Experts of a small language model.
Experts: 160 experts in each of 7 layers, 8 picks a token.
Below are experts of layer 4 (counted from 0) of a mixture-of-experts language model. Rows are named router (the router's row for the expert) and show model dimensions 0-255. Each number is 128 + 24 x the weight over its row's rms, rounded and kept within 0 to 255.
Before each expert's rows: a language model's description of what the expert responds to; "comes before" lists some tokens at least twice as common just after its tokens as in all text. This comes from a sample of Wikipedia text that the model never trained on. Tokens count by the router's weight.

# expert 35
Description: Standalone space tokens, mostly in wiki tables before numbers or after pipes, and occasionally before a following word.
comes before: "1", "2", "3", "4", "5", "6"
router [102 127  83 168 144 115 143 100 162 113 175 173 138 150 119  86 156 157 129 170 115 109 102 148 104 116 159 139 173 135 118 160 139 159 167 155 137 128  77  95 132 154 118 122 132 127 137 123 128 137 219 109  96  96  94 167 126 146 139 108 161  97 161 136 122 110  86 118 112 155 157 122 103  77 112 149 123 149 119 142 100 134 135 143 139 125 123  97 128 118 108 129 131 127  89 128 130  76 152 134 122 138 153 117  96 124  93 121 157 113 145  71 108 134 113  90  95 131  95 145  88 121 127 105 115 104  93 126 151 149 129 150 181 128 105 107 136 149 145 105 141 111 114 166 127 117 104 147 103 120 166 124 132  90 140 139 132 158 114 117 126 166 110  92 131 144 131 112 129 184 107  80  90 139  91  97 162 113 150  95 145 118 121 116 126 142 130 148 143 151 120 102 104 148 142 123 155 130 166 145 118 133  99 100 162  98 108 138 120 111 149 134 128 122 139 145  93 115 116 116 123 115 125 132 134  70 136 107 109 167 157 134  93 136 104 120 116  91 129 160 127 156 128 113 120 133 126 116  93 143 127 158 126 163  78 169]

# expert 27
Description: Blank spaces, symbols and capital-letter abbreviations in tables and stat lines, such as °, $, †, INT, country codes USA, FRA.
comes before: " |", "1", ")", ";", "2", "N"
router [ 93 143 141 144 169 151 174 119 189 110 183 133 127 141 113 109 109 126 164 170 123 140 143 126 137 118 146  95 155 118 144 181 112 177 131  90 103 116  99 117 162 127 114  95 138 137 104 116 120 134 187  89 148 143 150 145 102 143 146 111 107 142 118 153 129 114  64 168  90 163 126 169 132 147 133 117 144 109 132  97 157 106 164 141 123 125 103 150 101 159 169 140 146 157 134 101 102 144  95 181 173 137 128 149 134  97 127 123 161 138  97 138 124  97  95 161 143 130 143 120 131 122 134 141 160 134 122 140 118 141  80 179 170 146 137 109 145 153 131 134 136 133 143 116 133 139  71 133 109  98 145 162 104 118 144 144 123 114 132 143 156 147 116 107 146 133 139 150 132 137 142 125 133 138 147 134 147 133  84 160 107 114 131  88 148  80 135 142 127 111 116 119 140 156 102 112 140 157 149 149 127 105 141 115 142 141 101 162 114 128 146 169 109 167 158  96 138  85 139 162  93 125 136 168 162  95 117  84 135 126 120  92 125 143 110 147 103 133 138 128 113 124 118 102 138 127 158 188 138 135 107  91 157 144 113 182]

# expert 55
Description: Pipes and semicolons separating cells inside table rows and header lines, in election results, racing statistics and succession boxes.
comes before: " ", "\n", " —", " Notes", " +", " W"
router [109 109 151 130 118 123 133 145 125 107 139 168 184 101 131 135 104 144 142 158 148 144 150 111 102 160 131  99 163 166 110 106  87 151 145 155 129 110 112 151  97 124 182  85 138 126 152 136 134 134 105 123 104 127 110 115 122 138 148  98 125  95  93 136 168  73 110  90 156 129 148 138  95 132 107  91 136 143 121 127 126 169 115  94 163  89  73 171 150 145 138 125 107 152 141  97 133 155 102 106 104 185 140  74 127 140 134 114 144 138 129 104 160 147 127 146 123 137 128 101 131 107 121 155  81 130  68 128 108 144 124 111  57  97 126 111 139 101 124 118 154 136  90 131 140 140 140 105 116  96 149 106 150 109 132 121 117  97 158 154 121 100 135 133 152 125  88 103 151  75 151 142 104 168 157 131 119  98 147 129 117 119 140 148 124 105 105 150 133 107 133 168 126 111  87 161 149  98 112 125 105 164 143 116 194 147 161 134 151 120 150 133  83 134 107 110  85 137 100 112 132 127 133 138 159 117 115  99 115 118 105 134 159 114 134 131  93 170  96 151 149 115 168 121 113 158 122 122 114 117  81 116  93 130 137 136]

# expert 36
Description: Verbs and function words in predicates, especially "well" in "as well as", plus been, used, called, known, became, to.
comes before: " as", " a", " the", " by", " in", " an"
router [157  75 126  89 107 116 104 130 109 132 182 149 167 124 155 132 118 160 157 157 123 139 125 128  92 121 147 154 169 149 128 149  97 130 140 133  98 163 161 163 142 160 116 125 120 135 165 126 109 124 104 153  94 130 101 138 139 134 113 132 165 157 144 179 130 160 168 162 144 160 140 178 143 140 159 167 134 141 121 132 103 126 156 151 111 142 185 122 153 112 122 120 103 149 139  81 122 130 151 124  69 108 165 167 138 125 128 145 104 133 119 161 161 128 141 152 145  66 172 112 155 148 113 115 156 128 117 141 135 119 132  99 123 144  62 140  89 139 138 134 127 136 109 121 130 113 129 121 143 154 145  95 118 140 148 112 105 110  83  91 142 118 118 123 122 118 161 132 172 162 113 157 150 111 151 131 125 162 140 147  81 111 141 139 150 167 109 126 137 101 142 132 105 139 159 121  94 123  77 107 149 100 106 172 117 126 153 129 144 154  89 185 137 130 141 104 142 124 158 113 130 122 118 107 145 105 173 171 159 125 135 162 160 169 106 128 150 117 140 123 137  85 125 133 114 118 159 149 156 131 116 159 117 117  85 114]

# expert 43
Description: Singular common nouns following the, a or his, such as letter, side, club, version, action, position, often before of.
comes before: "s", " of", ".", ",", " in", " to"
router [122 118 142 146  99 151 162 139 140 131 106 114 135 135 134 123 130 156 150 134 127  76 139 127 127 140 116 123 135  84 145 140 130 129 143  98 130 131 154 149 142 144 107  91 143 102 121 159 155 122  95 136 175 129  82 118  95 113  99 119 116 141 102 117 149 159 121 134 114 105  97 105 140  84 116 120 122  91 155 164 118  83 140 134 137 140 133 107 146 154 155 142  87 110 162 111  90 113  91 120 107 140 120 134 136  95  98 117 133 123  74 128 124 130 113 115 109 108 125 164 145 139 114 163 151 134 135 145 108 137 101  91 148 154 148  88 161  97  92 118 149  96 127 149  80  87 135 140 123 128 127 141 142  96 146 111  78 196 110 148 106 157 108 118 136 137 154 110 157 116 153 182 117 141 104 163 136 115 133 138 115 171 120 132 115 139 114  94 117 156 137 124 102 111 160 176 130 126 192 137 113 161 126 126  74 131  71  74 142 102 130 119 133 120 107 138 160 146  83 123 115 123 158 129 166 158 138 121  93 145 108 126 127 105  88 111 128  80 116  88 112 182 151 103 154 147 156 106 137 157 122 183 124 161 157 113]

# expert 18
Description: Sentence-final periods, including before closing quotes or parentheses, and newlines ending paragraphs or preceding section headings.
comes before: "\n", " The", "-", "|", "==", "The"
router [140 114 139 125 126 136 136 119 136 125  77 129 110 156 134 113 121 143 127 117 104 156 145  94 162 123 104 148 141 162  76 139 168  86 157 136 147 121 131 114 105 121 123  87 160 134 153 146 114 152 117 136 156 161  96 132 125 102 145 117 133 101 146 146  98 133 109 124 115 137 140  91 106  55 125 168 118 165 204 127 153 119 130 100 158  72  86 133 123 158 142 125 164 157 166 131 104 105 166 106 110 132 145 104 129 123 144 121 148 147 157 144 112 145  81 133 131 142 134 116 130 149  88 122 113 104 116 165 132 164 129 152  92 138  99 138 119 167 117 102 123 130 117 125 120 122 144 150 114 153  96  93 145 130 114 103 165 169 131 127  89 173 140 151 148 108 140 107 142  83 193  90 102 148 141 151 167 109 176 132 125 152 113 123 130 103  94 162 156 107 145 146 140 152 123 167 116 129 102 141 143 163  91  71 184 148 156 143 134 126 154 148 108  84 140 105 107 146 121 146 100 123 112 149 150 135 118 117 125 122 144 180 132 105 124 136 105 170 126 143 143 112 113 120 109 128  82 101 151 132 120 104 157 123 120 151]

# expert 44
Description: Title words, direction and position words in names and phrases, such as right, left, St, Sir, King, North, President, one.
comes before: " of", "s", "e", " to", "er", "ton"
router [197 122 119 192 112 131 163 142  81 113  98 129 124 136 109 149 117 175 119 123 132 139 131 108  76 123 118 133 136 112 141 103 110 180 126 118 140  98 120 108 123 126 128 118 130 139 141 181 165 101 111 140 152 134 139 126 132 165 125 102 130 118 110  85 162 131 114 149 113  71  82 166 133 155 116 128 131 164 127 154  94 136 115  79 143 151 107 160 132 133  84  86  87 163 120 110 135 151 117 110 115 124 141  94 121 114 122 155 154  98 130  95 117  99 149 154 154  93 127 117 144 103 139 108 116 103 175 151 161 156 131 108 151 126 142 115 123 124 125 153 123 170 128 164 147  93 119 155 118 136 177  99 160 157 143 112 136 143 133 111  86 116 103 128  92 110 150 126 108 107 144 160 115 116 110 105 148 140 104 108 137 124 152 108 116 122 122 111 184 117 128 152 103 144 147 120 125 116 125  94 124 193 134 151  99 124 154  87 100  99 102  89 154 149 124 107 138 154 117  83 118 147 104 115 127 164 148 142 139 130 110  63  92 143 113 104 116 145 180 118 124 123 111 132 122 159 111 122 137 138 162  76  99 108 126 115]

# expert 31
Description: Country and region names and nouns like place, time, years, century, often after United or in medal tables (1st place).
comes before: ",", ".", " |", "\n", " and", " ("
router [115 138 138 130 143 146 127 124 131 153 172  80 104 133 159 111 116 100 164 109 127 117 146 133 132 127 133 114 115 106 116 130 150 157 137  89 157 164 155 130  96 160 167 106 129 161  87 109 116 130 113 106 111 120 133 131 153 103  82 183  88 122 164 127 133 137 123 165 125 111 114 141 131 158 122 130  97 133 191 147 120 116 161 129  94 129 103 101 132 182 139 130 180  86 135  84  85 133  85 108 126 127 113 137 141 147 131 120 115  98 141 125 118 134 137  84 119  82  93 120 142 108 118 172  92 165 134 112 135 124  99 110 151 143 138 151 118 124 110 107 132 125 161 131 114 148 142 110 110 113 125 138 125 149  90 137 141 137  97  97 109 103  75 165 152 102 131  89 117 114 133 133 179 129  71 132 159  94 127 143 139 171 111 154  85 125  97 124 126  95 179 109 172 160  94 125 153 123 105 137 140 138 131 168 137 137 142 123 127 158 145 113 157 111 150 108 139 135  98 144 150 176 116 115 115 161 139 122 111 104 148  67 176 102 106 112 145 143 117 129 131 141 110 113 117 115 143 115 139 132 116 128 175 108  83 186]

# expert 28
Description: Everyday verbs, adjectives and prepositions in running prose, often after to or a, such as use, support, large, near, develop.
comes before: " the", "ing", "ed", " a", "s", " to"
router [134 152 139  97 129  79 129 121  75  99 159 144 143 131 137  76 115 136  95 143  77 140 117  96 138 135 133 118 116  92 142 157  72 106 110 133  99 133 162 153 124 122  96 103  92 160 148 120 104  99 115 162 164 149  98 161 134 121 132 130 184  98 108 112 117 153 154 106 119 136 117 152  98 144 125 113 143 133  89  93 117  80 134 153 151 158 146 145 130 156  95 153 104  98 148  78 136 115  78 122 133 112 142 119 145 161  97 149 139 124 109 174 154 135 133  94 141 124 133 117  81 159 156 129 152 160  94 119 138 151  79 111 125 119  97 132  74 158 123 143 144 132 153 139 102  89 111 120 117 159 127 108 140 110 133 101 136  94 123  84 165 104 121 108 144 126 139 150  91 138 139 151 171 118 176 136 137 143 181 117 130 146 150 114 102 137 167 123 110 132 101 120 128 137 171 114 144 157 169 142 124 123  65 129  91 126 158 117 111 134 133 127 133 143 105 142  97 155 131 124  98 126 135 100 171 133 155 146 162 136 158 135 165  99  83 138 141 129 112 143 143 119 150 116 130 154 129 129  84 139 131 174 119 123 119 119]

# expert 8
Description: Hyphens, en dashes, plus signs, slashes and other symbols between numbers or names, as in UTC+1, 2–0, Pac-12, ^{2}.
comes before: "1", "2", "3", "4", "6", "5"
router [113 151 162 147  96 140 162  86 156 130 133 138 139 107 163 138 146 107 144 167 131 173 118 113 165 100 118  88 104 121 147 161 112 146  65 115 119  92  98 115 167 169  87 121 110 111 135 124 147 105 209 161 108 128 126 109 132 133 153  99 130 101 110 115 112  99  90 104 105 170 161 155 129 107 147 127 120  98 174 142 139 153 150 123 133 130 150 149 160 118 137 117 143 149 116 138 127 150 136 106 110 133 146 115 129 110 131 135 133 122 127 119 111 133 110 141 129 124 111 112 145 141  90 126 158  66 116 116 154 115 148 156  98 145  75  94 126 125 135 152 145 136 176 143 119 165 120 121 143 138 106 153 116 144 161 179 126  77 156 162 137 146  78 117 123 162 157 100 128 136 143 135 122 141 176 141 125 118 100 140  87  83 123  76 111 141 125 136 141 160 133 110 135 129 110 113 128 117 120 170 132  81 132  97 187  92 136 157 107  89 160 132 149 148 116 109 166 135 140 123 117 117 183 108 116 107 107 106 159 139 107 116 132 179 146 115 122 113  96 123  86 119 109 150 131 145 120 123 148 126 126 157 132 160 119 163]

# expert 34
Description: Individual digits inside years, coordinates, decimals and table figures, such as 2019, 40.688058, 88.7%.
comes before: "0", "9", "1", "8", "2", "7"
router [125 105 142 123 111 142 144 137 132 135 150 107 102 152 162  79 137 100 178 171 126 153 115 146 115 114 133 156 173 157 131 134 173 103 129 129 187 163 111 114 114 164 104 105 109 126 157 157 153 131 165 121 123 183 140 141 128 147 119 131 121 102 142 137 147 142  97 132  94 118 134 149 125  77 136 160 128 165 191  92 141 118 131 113 157 115 154  83 110 125 155 134 134 121 124 123 142 122 123 142 122 110 121  66 140 141 164 178 123 169 159 117 129 187 115 125 136 109 112 111 149 132 129 102 136 101 140 120 132 102 146 152 118 121 144 126 152 117  93 150 116 131  99 151  96 157 116 128 120 156 164 127 126 131  85 138 163 149 145 138 149 155 173 152 150 109  91 175  97 138 161 122  90 154 116 151 124 117 128 160 107 162 138 142 100  96 100 133 107 149 184  84 108 140 126 137 141 146 165 150 152 129  81 107 166  87 157 148 115 128 136 152 178 143 134  97 122 112 121 108 151  99 117 102 137  68  98 148 146 120 144 159 126 115 107 125  93 103 150 130 108 132 124 134 139 107 121 156 122 121 104 172 101 139 111 100]

# expert 17
Description: Forms of be and have right after a subject, such as is, was, are, has, had, especially in "It is located" descriptions.
comes before: " a", " the", " been", " an", " not", " also"
router [129 108 136 136 167 124 117 135  98 111 173 132 124 130 152  96  89 125 107 139 124 133  78 132 102 142 147 123 103 135 147 159 107 163 161 120  79 143  67 121 136 143 105  95  84 158 115 162 107 128  88 118 124 153 135  98 130 109 136 119 156 123 159 117  98 172 158 109 136 134 171 120 154 164 144 101 109 120 108  83  88 155 145 136 101 141 160 154 152 141 141 137 136 119 173  93 107 103  76 120 116 107 184 165 109 112 141 160 139 124 112 186 142 134  97 130 107 101 120 122 161 139 143 129 165 113 104 129 131 126  98 159 102 147  95  97  92 109 128 159 130 130 120 148  98 132 127 108  99 177 130 111 124 119 125 122 120 113 105 115 164 137 176 113 160 123 121 127 166 113  96 139 136  89 162 145 113 175 126 128 131 142 184 154  98 139 117 120 112 128 144 105  97 137 132  98 109 122  62 150 134  84  95 116  95 133 156 145 125 130 124 144  99 110 126 137  97 133 153 119 113 148 170 116 129 102 162 151 167  91 148  83 156 122 136 133 135 132 142 140 144  79 141 123 110 105 118 116 113  92 103 149  98 121 123 109]

# expert 62
Description: Month names, the word even (evening, even though), soon and far, plus commas and digits in table numbers and scores.
comes before: " |", " ", ",", " though", "–", ";"
router [130 116 122 167 154 147 141 152 160 113 175 123 159  96 132 110 140  86 105 136 146 132 101 104 119 107 114 115 119 127 183 123 129 132 113 137 146 148 119 127  77 106 123 130 124 108  88 153 126 149 139 138  86 169 130 135 126 102 142 164 101 108 129 130 112  77 107 147 154 145 110 106  89  97 132  75 178 142 135 111 112 153 169 110 155 143 148 137 129  61 105 115 153 146 115  95 143 111 107 127 122 145 124 104 154 150 162 124 161 151 138 166 143 108  89 120 138 142 161 122 168  92  96 105 133 132  83 158 155 116 167  87 161 111 128 113 129 129 133 130  95 145  84 150  83 128  77 150 100 121 118 171 118 129 116 145 107 147 101 102 116 141 123 104 138 148 153 128 131 139 115 137  90 155 130  91 136 140 125 146 143 145 143 140 124 151 107 144 138 147 111 133  98 138 101 103 142 144 162 124 110 150 144 152 146  60 163 143 116  97 134 185 150  75 137 107 118 137 128 133 134 137  80 103 142 128 140 151 107 131  90 119 122 126 109 134 129  94 179 121 136 101  92  93 125 183 165 132 100 157 122 147 102 127 144  99]

# expert 40
Description: Standalone space tokens, mostly before a year or number after in, commas or dates, such as in 1997, July 2007.
comes before: "1", "2", "3", "4", "5", "6"
router [111 116 111 178 121 131 130  84 169 111 178 145 163 147 125 118 147 140 135 137 131 125  84 147  90 107 133 120 144 135 119 145 133 169 176 142 149 116 115  91 112 123  83 119 102 143 107 144 110 132 210 114 114  87 134 133 136 141 156 109 155 120 150 135 126 115 135 102 100 169 157 129  90  55  79 161 109 137 129 161 105 157 113 142 135 123  99 118 131  83 143 133 136 117  93 133 135  87 105 107 157 170 143 136 100 114 106  95 149  93 146  73 141 141 131  93  94 123 105 134  75 104 110 115 142  92 102 140 150 134 161 171 156 145 150 124 115 153 158 140 135 120  96 161 116 134 100 128 117 127 108 133 134 128 138 160 144 124 115 134 117 156  92 111 130 114 116  89 106 182 132 114 110 148 113 100 117 108 152  68 135 132 158 138 165 115 115 141 150 111 125 135 127 121 136 125 132 132 150 138 149 140 120 120 173 123 131 172 117 122 164  89 102 109 123 155 132  98 112 149 155 139 113 136 133  91 135 104  70 133 102 163 112 143 125 149 111 145 140 173 151 138 165 126 104 163 110 127  96 123 135 147 102 173 117 143]

# expert 21
Description: Common nouns for creative works, teams and games, often after the or a table bar, such as film, album, team, Play, Game.
comes before: "s", " |", " of", " Angeles", "ing", " in"
router [172 119 147 125 149 144 131 157 137 123 164 118 126 121 109 130 134  79 140 111 118 125  91 113 112 138 119 114 119 103 121 147 164 128 169 133 119 124 176 151 116  96  76 172 165 143  95 140 142 118 103 162 138 139 123 119 121 138 117 119 108 137 111  85 110 188 127 116 127 108 113 132 154 107 141 136 132 127  97 131 151 107 146  91 114 142 109 144 118 117 166 115  88 141 131 100 124 127 108 120 171 150 125 127 158  62  78 124 118 169 144 138 110 160 129 120 132 127 123 131 115  93 132 168 160 118 115 118 111 114 129 122  83  83 142 102  77 155 103 116 160 139  91 111 175 125 152 132 153 103 150 144 155 167 127 118 104 129 158 147 101 119  78 106  93 126 136 137 148 162 125 181 138 119 124 137 125 136 115 155 109  80 126 130  97  67 129 120 147  91 153 125 156 133 108 130 155 110 127 110  98  91 140 120 107 142 132 115 103 138 140 104 158 133 109  92 120 137 107  75 138 158 160 153 143 185 139 117  92 154 143  86 114 160  92 117 162 134  91 104  82 157 165  98  88 132 157 119 114 122 124 145 117 113 141  88]